python train.py --num_key_value_heads=4 --norm_eps=1e-05 --qk_norm=false --decay_fraction=1.0
Below are experts of layer 8 (counted from 0) of a mixture-of-experts language model. Rows are named router (the router's row for the expert) and show model dimensions 0-223. Each number is 50 + 10 x the weight over its row's rms, rounded and kept within 0 to 99.
Before each expert's rows: "mostly gets" lists some tokens that are sent to it at least half of the time; "comes before" lists some tokens at least twice as common just after its tokens as in all text. This comes from a sample of Wikipedia text that the model never trained on. Tokens count by the router's weight.

# expert 26
mostly gets: "7", "0", "8", "5", "3", "6"
comes before: ".", "–", ", ", ",", "% ", ") "
router:54 49 56 44 45 58 44 65 35 63 60 53 62 44 55 56 39 43 68 42 65 45 72 51 45 51 43 36 55 33 48 39 62 40 40 47 46 49 46 49 48 64 60 61 48 44 51 35 75 40 58 69 59 49 48 46 56 39 36 55 35 37 48 41 53 55 52 52 42 40 54 46 44 50 49 56 47 60 44 47 63 55 60 57 36 38 38 43 53 50 44 50 56 53 47 43 48 43 49 51 41 41 48 67 63 52 51 59 46 63 53 43 63 44 66 36 67 64 47 45 46 51 62 41 42 37 31 49 46 50 45 62 69 43 50 65 51 51 35 67 59 56 63 59 34 44 40 32 48 36 65 48 45 27 51 51 58 49 69 45 68 53 40 36 60 35 58 30 44 44 57 46 69 46 38 67 54 33 57 40 30 46 37 60 50 48 69 51 56 53 60 35 54 47 32 61 49 55 44 41 65 47 31 51 47 58 46 57 35 39 74 45 57 29 58 63 55 49 47 52 61 49 64 56

# expert 7
mostly gets: ").", ".", ".\"", "\".", ":", "!"
comes before: "\n\n", "\n", "000 ", "1", "00 ", "5 "
router:60 52 38 37 50 61 42 37 33 55 34 50 44 51 51 63 56 39 38 58 57 58 62 50 46 47 35 49 49 29 59 40 59 60 56 52 41 48 44 60 45 52 59 46 39 60 50 53 38 27 45 40 60 66 59 37 60 45 58 62 55 47 38 63 55 49 48 23 44 36 49 34 42 44 38 65 55 52 57 44 61 53 46 45 56 43 54 55 80 60 63 51 43 60 60 41 55 49 61 43 46 32 54 68 51 37 51 59 60 47 45 49 40 62 47 55 45 66 45 42 64 55 56 41 58 39 47 62 37 50 44 61 48 57 62 53 51 67 45 42 55 62 47 59 37 26 41 33 57 39 57 50 67 53 58 36 46 62 54 31 65 77 50 40 39 49 45 60 60 47 48 50 54 44 54 67 40 60 45 49 49 37 49 46 34 62 39 56 47 36 72 55 54 52 67 67 50 36 41 65 64 57 49 56 53 50 63 36 31 41 55 50 30 48 48 49 45 65 61 46 59 43 55 56

# expert 24
mostly gets: "World ", "political ", "music ", "military ", "Scientific ", "Democratic "
comes before: "of ", "and ", "in ", "(", "for ", "was "
router:34 49 54 52 54 65 55 69 61 57 56 31 57 48 46 39 53 30 53 43 58 53 56 57 54 53 57 57 38 52 42 78 53 51 33 52 36 34 66 47 47 67 48 55 66 34 42 52 42 61 50 52 48 35 46 56 59 52 44 35 58 59 69 38 47 61 57 45 36 48 49 70 55 49 47 45 53 66 74 48 58 53 39 52 52 55 46 44 59 49 52 61 37 52 41 41 60 42 52 41 62 56 36 48 50 35 53 47 60 49 51 46 51 52 35 56 43 41 51 50 48 42 41 80 37 48 58 49 48 51 48 32 38 64 42 44 24 48 55 43 55 28 39 48 47 62 40 49 47 59 44 46 40 49 48 67 51 37 41 51 66 59 58 50 61 26 75 43 38 41 52 57 66 65 43 48 74 23 67 58 58 58 45 70 54 40 46 50 52 51 45 50 67 56 37 42 43 67 60 51 49 39 39 56 44 45 42 39 57 50 50 47 42 47 57 35 58 60 52 61 45 47 49 45

# expert 17
mostly gets: "appointed ", "Succeeded ", "published ", "announced ", "awarded ", "ated"
comes before: "| ", "|", "by ", "in ", "to ", "as "
router:54 39 52 66 81 66 47 55 39 55 47 54 48 46 62 55 49 53 49 47 37 58 73 43 58 40 37 53 58 38 50 39 24 52 54 62 42 34 41 52 55 53 36 33 44 51 53 62 55 47 37 38 62 40 64 44 59 44 40 47 50 39 58 48 56 41 56 54 38 61 54 66 59 56 74 35 57 47 48 76 42 50 55 31 31 49 65 66 39 46 54 49 54 35 64 57 60 36 57 73 23 57 48 48 44 54 56 49 69 52 42 43 45 61 57 55 52 63 54 61 49 60 52 47 47 40 46 58 46 26 54 47 47 49 49 45 47 52 51 33 50 37 53 41 55 38 57 41 37 56 46 57 41 32 49 49 45 53 47 52 66 37 57 60 57 42 60 38 45 70 35 42 47 50 44 61 36 66 44 43 48 53 39 49 46 57 47 51 62 49 48 67 48 60 51 38 55 46 58 35 56 65 35 48 48 36 42 57 55 42 53 53 37 58 51 40 59 66 58 57 53 41 24 46

# expert 20
mostly gets: ".\" ", "). ", ").", ".\"", "\". ", "\"."
comes before: "The ", "\n\n", "In ", "He ", "==", "==="
router:49 41 69 62 57 43 44 59 52 38 51 49 41 57 52 42 56 53 36 55 57 48 70 47 56 48 53 36 51 55 44 34 54 57 40 36 49 50 45 54 36 64 58 61 41 61 44 68 56 46 45 47 57 73 51 44 62 21 43 47 47 49 34 49 54 34 50 43 47 44 40 52 55 73 54 47 57 56 61 43 58 55 69 52 41 62 50 61 51 70 58 51 41 60 27 53 66 41 73 56 24 47 31 60 32 48 42 50 54 39 54 62 46 56 54 46 51 60 43 40 29 50 48 55 55 29 51 55 36 53 40 35 50 51 50 48 52 64 45 44 38 45 62 58 26 51 60 36 32 46 56 68 58 49 57 59 54 64 52 42 46 62 52 47 41 61 38 42 62 47 32 61 54 64 38 58 45 35 48 58 55 50 62 43 34 60 46 41 58 57 73 49 46 50 37 45 37 42 58 43 62 54 57 51 47 54 40 33 38 45 56 47 43 60 48 44 51 38 57 66 51 63 30 47

# expert 9
mostly gets: "uck", "classification", "place", "ene", "ook", "however"
comes before: ", ", ". ", ".", "'", "\" ", "ing "
router:40 57 60 62 55 51 50 54 61 46 63 65 60 53 50 52 57 55 62 51 49 42 50 48 56 67 52 37 40 46 62 53 69 61 54 38 48 56 51 58 64 69 45 53 52 44 46 32 49 44 62 53 51 53 52 54 62 61 47 56 37 56 36 70 54 50 43 50 59 51 43 53 61 56 54 55 50 48 45 38 61 68 42 45 56 37 26 42 25 49 41 45 47 40 27 60 42 35 53 57 39 64 51 46 48 43 34 65 40 52 64 56 43 35 44 41 51 34 56 23 41 59 56 42 62 63 57 42 53 55 50 60 59 53 48 44 45 48 38 48 66 42 54 47 60 49 71 23 36 51 59 60 52 44 40 57 54 60 66 52 46 66 55 47 36 28 44 59 54 49 44 35 60 52 43 26 49 42 47 57 43 48 38 48 45 62 64 40 50 54 56 50 44 42 24 45 28 43 44 40 46 32 51 51 46 44 49 68 34 72 49 48 58 31 66 59 56 51 61 54 39 57 53 66

# expert 1
mostly gets: "Kingdom", "Coordinates", "Country", "Species", "ough", "Genus"
comes before: ": ", "s ", "ing ", "t ", "s", "er"
router:43 63 45 60 78 48 65 54 43 69 46 47 62 41 32 62 50 66 48 49 59 56 56 56 58 40 54 43 53 57 53 56 28 44 51 45 67 51 39 55 58 63 55 48 36 44 54 47 51 60 37 50 62 39 61 47 57 50 46 56 62 57 46 54 48 41 62 56 42 43 56 70 43 59 46 56 52 43 36 53 47 42 47 57 53 37 53 57 48 49 44 58 27 34 48 61 55 41 52 63 61 56 57 44 36 70 68 52 60 57 59 40 60 49 48 36 43 53 55 48 42 45 45 61 40 57 46 46 34 34 50 70 63 55 57 38 61 30 46 60 35 65 59 40 53 51 72 44 41 59 39 39 41 31 43 44 37 66 54 63 69 34 36 57 44 43 51 65 48 69 35 26 35 49 42 36 30 38 35 44 37 59 48 48 38 48 61 52 55 51 42 39 47 62 36 35 63 51 44 64 59 51 54 47 52 36 50 55 46 65 39 48 53 55 48 60 47 63 34 39 51 53 46 49

# expert 25
mostly gets: "area ", "Army ", "island ", "town ", "Racing ", "railway "
comes before: "of ", "and ", "(", "was ", "in ", "is "
router:40 31 42 56 40 43 55 45 56 55 44 31 55 51 45 48 48 41 48 49 56 53 45 48 45 65 40 60 64 63 41 47 77 51 47 57 37 44 43 60 53 42 61 43 53 41 42 54 58 51 63 56 44 37 46 54 42 43 45 51 58 34 57 28 52 58 47 41 50 62 56 40 52 31 51 49 37 45 58 30 41 60 55 60 39 63 54 28 65 49 52 27 58 64 39 52 41 65 46 36 73 58 43 52 60 38 51 59 38 70 54 66 57 60 40 62 46 58 54 51 46 53 42 61 42 53 60 38 53 43 54 39 50 56 56 36 35 48 47 56 62 47 34 48 49 48 53 55 72 51 54 42 54 61 62 57 60 40 58 55 50 58 72 54 50 37 63 42 51 58 63 47 31 47 46 52 51 43 64 59 49 56 65 63 43 45 37 70 35 37 43 39 73 60 53 38 65 50 63 42 51 50 30 44 63 59 67 25 52 44 59 45 38 49 42 39 31 50 49 62 67 42 47 56

# expert 28
mostly gets: "years ", "record ", "contribu", "Votes ", "evidence ", "Arthropoda"
comes before: "of ", "the ", "to ", "a ", "was ", "in "
router:47 33 58 50 46 59 42 50 30 48 47 78 55 58 54 61 48 34 56 40 46 45 48 41 46 35 53 41 46 36 40 57 49 64 41 55 49 60 40 33 38 65 60 42 38 42 57 41 40 42 44 48 77 46 41 42 54 57 37 37 60 39 57 48 46 66 48 54 47 52 55 58 53 46 58 46 59 72 64 68 44 46 29 44 53 48 46 48 69 44 55 50 39 67 38 38 37 37 61 51 49 38 49 56 53 58 62 64 43 45 48 50 30 59 42 40 67 56 70 51 51 57 59 46 44 45 39 62 56 62 41 46 39 51 27 59 50 67 45 53 55 58 48 49 52 51 35 51 47 38 54 64 29 41 66 45 44 35 64 43 43 54 70 36 58 46 44 42 42 52 61 49 67 48 48 64 46 50 52 60 62 64 38 59 63 45 53 52 61 42 48 60 62 57 73 49 52 53 43 61 63 60 37 36 66 50 47 41 42 38 64 45 46 30 47 48 55 55 62 34 34 53 57 49

# expert 3
mostly gets: "against ", "under ", "over ", "between ", "about ", "for "
comes before: "the ", "to ", "a ", "by ", "his ", "in "
router:46 41 58 59 45 61 39 37 41 47 40 46 71 46 54 37 39 35 70 22 44 48 52 41 42 55 56 65 47 63 46 34 75 63 57 53 41 39 49 53 72 43 43 62 51 47 42 54 58 48 49 46 35 41 45 52 57 34 47 42 60 54 58 43 48 41 52 33 52 56 55 38 54 52 40 48 53 52 60 47 34 51 40 53 39 55 50 31 55 42 60 58 64 54 53 49 41 49 57 34 32 44 31 39 62 39 52 51 50 54 66 70 35 46 60 54 55 53 49 51 47 28 48 30 45 30 49 51 45 50 55 51 29 58 48 51 27 52 65 34 67 57 57 50 62 38 34 53 63 49 29 47 59 65 51 49 73 47 66 44 55 57 58 53 48 58 45 54 47 52 38 62 62 51 45 74 55 63 48 46 65 51 45 54 49 60 48 45 49 31 39 59 59 39 48 39 54 34 31 40 47 58 45 59 61 45 52 64 58 44 57 50 55 51 51 49 55 48 68 46 48 66 64 50

# expert 8
mostly gets: "You ", "music ", "book ", "film ", "episode ", "Actor "
comes before: "of ", "and ", "(", "in ", "to ", "was "
router:42 56 41 66 53 51 54 50 61 63 48 45 61 37 45 54 71 55 51 65 26 62 53 53 41 64 32 53 51 51 61 50 60 28 58 61 30 30 62 63 42 43 39 46 58 49 46 57 37 47 51 37 56 39 82 49 67 62 36 50 47 59 46 57 54 48 47 42 51 61 55 67 67 49 52 32 54 35 67 54 45 75 39 41 50 56 58 53 36 36 57 59 35 46 45 57 53 31 60 50 53 56 54 55 29 39 47 46 68 55 47 58 38 31 43 54 41 54 49 38 47 62 54 48 42 66 60 53 37 51 63 38 51 62 64 47 52 41 51 41 52 38 32 57 52 41 65 31 44 55 48 51 43 36 41 60 58 48 44 40 52 49 51 63 43 23 46 52 58 50 63 49 45 45 52 35 53 51 53 66 57 48 53 50 45 62 42 64 41 50 44 67 52 61 54 33 46 47 55 35 64 38 48 55 42 49 51 44 45 49 47 59 32 40 42 56 49 50 70 67 49 53 38 49

# expert 10
mostly gets: "″", "MPC ", "JPL ", "ISBN ", "Candidate ", "www"
comes before: "| ", "\n", " ", "a ", "|", "of "
router:40 41 41 56 28 43 55 52 53 28 55 58 40 67 64 42 31 65 57 38 53 63 47 41 41 43 62 52 57 55 34 51 37 61 42 41 50 48 49 51 48 35 56 46 42 47 48 42 45 67 48 40 50 41 29 70 32 49 46 32 60 55 55 33 57 54 54 47 49 50 49 54 38 46 48 47 69 58 43 62 51 36 54 58 68 47 59 59 46 53 43 44 60 59 54 43 35 64 47 31 69 40 45 43 51 50 61 34 46 35 32 43 52 50 56 55 39 50 68 74 57 43 40 46 49 63 44 52 51 43 48 50 47 59 48 49 68 59 52 41 47 56 52 52 51 84 47 63 46 45 32 43 62 63 43 43 43 52 47 63 33 41 46 64 55 66 62 48 32 44 45 66 43 49 50 38 46 46 65 49 55 58 55 55 60 28 46 44 63 57 46 61 59 44 48 50 54 72 57 70 44 63 60 52 46 48 54 41 58 63 41 55 56 54 48 35 41 48 31 38 37 60 55 36

# expert 2
mostly gets: "cycl", "dist", "there", "si", "after", "north"
comes before: ", ", ". ", "-", ".", "ing ", "s "
router:54 37 56 43 36 57 40 53 73 50 49 62 57 61 53 45 40 44 55 44 63 43 54 37 44 40 52 50 52 35 39 51 56 61 36 38 67 42 44 44 64 45 52 47 46 33 53 57 54 53 74 56 56 34 38 48 28 51 55 59 54 58 50 44 40 53 44 58 68 44 45 65 50 44 57 57 61 68 41 45 61 52 59 60 38 38 42 46 36 59 52 53 59 55 41 47 34 65 43 33 53 67 59 41 66 48 60 44 42 56 61 47 46 37 52 37 48 61 55 50 46 45 55 58 41 56 34 47 44 52 43 52 54 55 32 44 57 42 40 63 60 68 67 44 52 50 39 54 56 57 56 41 53 68 61 42 52 49 52 65 32 50 58 47 71 66 60 50 44 61 53 50 48 53 39 60 47 40 77 59 47 41 37 43 32 49 56 55 59 63 63 41 61 43 41 48 40 52 57 53 24 58 29 36 66 39 44 50 57 41 63 34 42 45 52 61 45 34 25 33 43 38 61 60

# expert 5
mostly gets: "\\", "In ", "in ", "of ", "de ", "Over"
comes before: "the ", "s ", "201", "200", "his ", "199"
router:56 69 58 48 57 58 43 55 65 53 43 54 56 42 52 57 43 65 40 35 52 42 39 49 55 38 54 54 40 48 47 46 64 54 58 66 37 42 50 27 70 59 72 59 41 49 34 41 56 45 49 61 61 46 58 46 51 32 40 40 61 43 45 40 52 51 42 40 60 54 52 62 58 62 38 50 46 69 48 58 54 47 53 48 44 59 51 68 40 71 56 72 64 70 62 36 51 49 51 49 34 35 41 48 42 46 60 51 56 38 44 53 44 61 56 63 51 49 63 44 52 47 59 45 32 37 46 54 46 52 36 46 55 46 45 69 56 52 48 51 57 41 60 56 41 30 61 35 26 56 46 41 39 56 32 48 47 43 38 37 60 51 58 60 43 55 54 61 61 54 67 21 48 39 56 55 55 50 60 55 63 51 35 51 63 52 56 45 37 66 40 49 57 52 48 39 26 54 46 39 53 32 34 46 55 33 62 57 53 39 59 44 53 33 71 48 66 56 30 42 59 55 50 50

# expert 27
mostly gets: "ra", "ar", "ash", "Saint ", "Go", "are"
comes before: ", ", ". ", "-", "'", "\" ", ") "
router:67 54 70 50 57 44 59 35 59 68 44 63 63 35 33 51 47 62 50 56 50 49 50 35 49 29 43 53 38 44 60 40 50 57 70 36 51 48 43 43 40 58 55 52 55 43 55 59 59 44 64 53 55 38 65 32 29 60 54 53 60 38 32 56 62 54 32 62 51 49 38 54 56 34 66 54 54 72 35 54 43 48 42 51 45 49 66 68 40 42 56 44 61 49 40 39 53 50 54 62 38 62 65 34 67 41 48 54 40 50 55 34 41 39 51 48 54 61 60 54 48 55 34 48 43 51 38 50 45 45 39 53 58 46 49 62 65 58 57 57 54 49 49 65 49 32 50 59 41 72 60 52 43 56 59 36 49 43 60 45 54 62 53 50 41 46 40 57 52 56 64 44 35 49 33 67 37 45 54 44 40 59 35 39 43 60 53 48 49 47 59 45 43 49 48 54 56 28 59 42 35 57 41 44 54 32 27 61 51 34 59 42 58 50 54 44 67 31 49 48 50 24 63 55

# expert 21
mostly gets: "\n", ");", ";", "°", "other ", "\n\n"
comes before: "- ", "| ", "= ", "The ", "|---|---|---|---|", "|---|---|---|"
router:48 58 44 46 53 53 64 54 47 63 54 50 32 48 47 44 65 30 49 37 54 61 51 38 48 38 50 64 41 36 52 43 49 56 43 48 51 53 45 37 38 50 61 36 49 46 64 62 48 49 52 48 47 38 55 44 64 39 44 57 54 54 47 56 61 59 35 50 44 45 47 52 38 54 42 55 46 44 49 35 56 41 47 31 49 32 64 61 52 40 54 65 60 51 39 73 60 71 39 43 55 49 63 48 62 52 54 70 47 55 41 44 60 65 43 55 61 45 58 49 49 57 72 52 37 56 46 40 50 41 46 30 67 49 60 77 47 52 35 59 54 56 43 44 45 32 47 45 58 42 43 35 60 56 58 55 52 66 58 46 55 71 43 28 53 55 41 58 55 45 63 58 42 35 51 71 44 54 43 54 61 56 60 35 44 66 50 38 51 38 63 36 75 59 51 51 47 65 62 47 46 57 39 30 62 35 76 42 32 38 56 35 63 66 45 67 40 49 51 49 46 47 46 45

# expert 6
mostly gets: "ally", "soon ", "people ", "ently ", "ally ", "specific "
comes before: "| ", "of ", "|", "to ", "were ", "had "
router:59 36 66 52 40 65 71 50 42 54 39 57 54 45 60 55 44 59 60 48 55 50 47 43 47 42 35 70 41 62 59 36 57 66 49 50 55 55 43 36 55 31 59 66 46 40 64 49 65 39 56 48 45 45 58 38 41 58 49 50 58 36 40 34 58 66 53 45 62 56 26 52 47 30 56 56 45 80 43 64 33 42 44 56 44 67 59 48 38 46 56 63 58 55 39 40 48 42 53 55 35 69 46 40 60 51 56 63 45 38 41 59 40 39 47 60 63 45 50 67 50 59 51 46 50 49 33 53 53 30 28 38 51 42 39 62 54 59 37 47 51 42 46 57 50 33 46 58 32 60 58 44 43 54 52 46 51 37 59 48 27 58 60 56 61 51 59 59 49 57 68 58 55 47 37 67 51 43 65 48 56 63 64 44 55 62 58 56 51 59 47 64 59 42 65 44 54 39 68 38 46 57 39 50 56 39 42 50 38 34 63 45 32 45 48 49 56 39 52 39 56 42 56 61

# expert 30
mostly gets: "199", "201", "198", "200", "197", "195"
comes before: "0", "\n", "5", "1", "3", "4"
router:60 52 64 54 54 53 54 60 53 52 51 57 42 44 50 58 43 65 53 47 59 61 43 54 59 31 47 55 51 54 55 52 40 63 37 55 50 59 45 47 65 61 61 50 38 51 57 40 65 52 64 76 49 33 35 39 44 34 40 46 33 44 35 38 58 43 52 73 44 44 35 43 68 58 47 49 62 50 52 48 46 40 50 54 55 48 64 50 41 70 57 40 55 65 54 37 47 45 44 66 30 60 66 21 50 51 27 53 54 39 44 62 44 53 54 55 56 62 58 49 47 37 40 43 46 36 35 58 39 51 28 60 42 58 26 62 29 53 43 57 54 45 61 43 49 71 51 50 53 55 50 59 48 67 57 42 50 54 52 48 62 37 57 47 64 62 23 42 42 36 45 46 54 62 40 63 34 54 64 59 47 47 43 45 42 62 68 46 44 62 42 33 55 45 55 56 44 35 61 63 32 61 50 68 44 57 49 46 41 52 54 61 55 39 54 58 50 50 49 58 45 44 64 54

# expert 14
mostly gets: "Albums ", "species ", "genus ", "ensis ", "Scientific ", "ropical "
comes before: "(", "of ", "is ", "and ", "in ", "are "
router:70 36 44 31 29 49 57 52 59 51 41 42 59 59 53 52 45 50 46 63 44 43 45 55 38 59 53 53 43 48 48 59 32 34 52 61 38 47 71 56 44 28 51 60 61 54 55 60 49 59 37 50 40 44 68 61 54 58 39 50 59 58 44 60 44 59 49 36 34 39 52 45 50 47 40 56 33 47 59 42 37 45 51 48 46 70 61 50 65 56 50 53 39 50 74 52 54 62 52 40 72 55 45 64 60 49 49 62 59 49 36 50 47 39 44 54 41 64 39 68 75 55 39 52 42 48 62 61 54 54 38 52 57 48 57 38 57 52 72 45 47 49 21 52 47 41 34 70 59 60 56 24 58 49 51 33 38 50 44 38 35 50 55 60 56 55 52 65 44 50 62 57 53 46 61 52 57 66 45 59 58 39 64 48 48 53 34 53 40 41 38 67 57 48 71 67 58 49 48 46 39 57 45 46 54 50 56 32 69 43 47 49 39 52 27 46 47 49 51 54 44 40 55 35

# expert 11
mostly gets: "• ", "· ", "|---|---|---|---|", "sq ", "″", "Succeeded "
comes before: "\n", "\n\n", " ", "List ", "• ", "′"
router:46 59 27 52 43 49 49 49 42 44 49 51 32 64 38 49 42 57 35 35 50 59 51 60 42 29 59 54 55 45 67 61 38 49 50 59 50 58 39 42 42 47 50 43 33 58 41 46 54 74 59 65 42 35 31 70 31 48 57 62 63 31 71 45 55 54 51 60 39 56 53 32 44 40 51 60 36 58 41 53 51 43 63 70 49 40 60 56 51 42 43 61 44 41 55 54 48 59 38 49 49 41 38 36 53 58 51 47 58 53 34 53 61 76 39 44 48 44 42 50 60 40 43 38 53 42 53 42 54 39 54 49 63 55 53 45 59 49 45 55 44 56 45 43 46 59 41 65 58 39 51 49 46 60 58 38 45 38 36 57 51 21 35 64 66 70 54 36 56 43 42 55 42 66 55 46 38 51 49 67 46 56 56 41 64 38 55 36 70 55 49 42 53 30 57 56 68 55 62 61 57 63 51 53 43 53 57 55 46 57 62 60 52 35 59 63 56 58 24 49 58 45 41 53

# expert 0
mostly gets: "FC ", "Team ", "League ", "MPC ", "Cup ", "Championship "
comes before: "| ", "|", "(", "/ ", "– ", "League "
router:36 45 52 62 47 42 60 45 73 53 55 26 44 35 47 44 43 43 52 50 45 54 31 58 52 60 46 62 56 70 48 62 38 36 55 54 57 45 53 42 66 49 45 67 55 46 38 48 53 47 59 47 50 53 31 55 32 63 39 33 47 44 61 29 51 46 51 69 51 70 36 62 76 54 50 40 58 36 50 48 49 41 62 50 52 63 53 41 29 48 40 49 51 54 46 49 58 41 34 61 55 49 50 44 45 42 49 51 32 42 44 46 54 42 51 55 63 43 37 66 51 38 40 62 54 62 58 51 40 42 54 42 42 56 60 51 53 51 42 51 43 36 52 54 52 65 43 66 47 57 59 74 40 54 52 41 60 43 40 52 43 40 70 69 50 54 59 28 45 46 54 36 54 50 57 44 45 48 63 54 64 56 56 52 67 43 40 52 47 65 33 49 41 61 38 30 65 50 52 33 56 49 64 64 38 63 36 50 60 59 34 62 43 45 69 37 41 40 60 69 51 50 37 47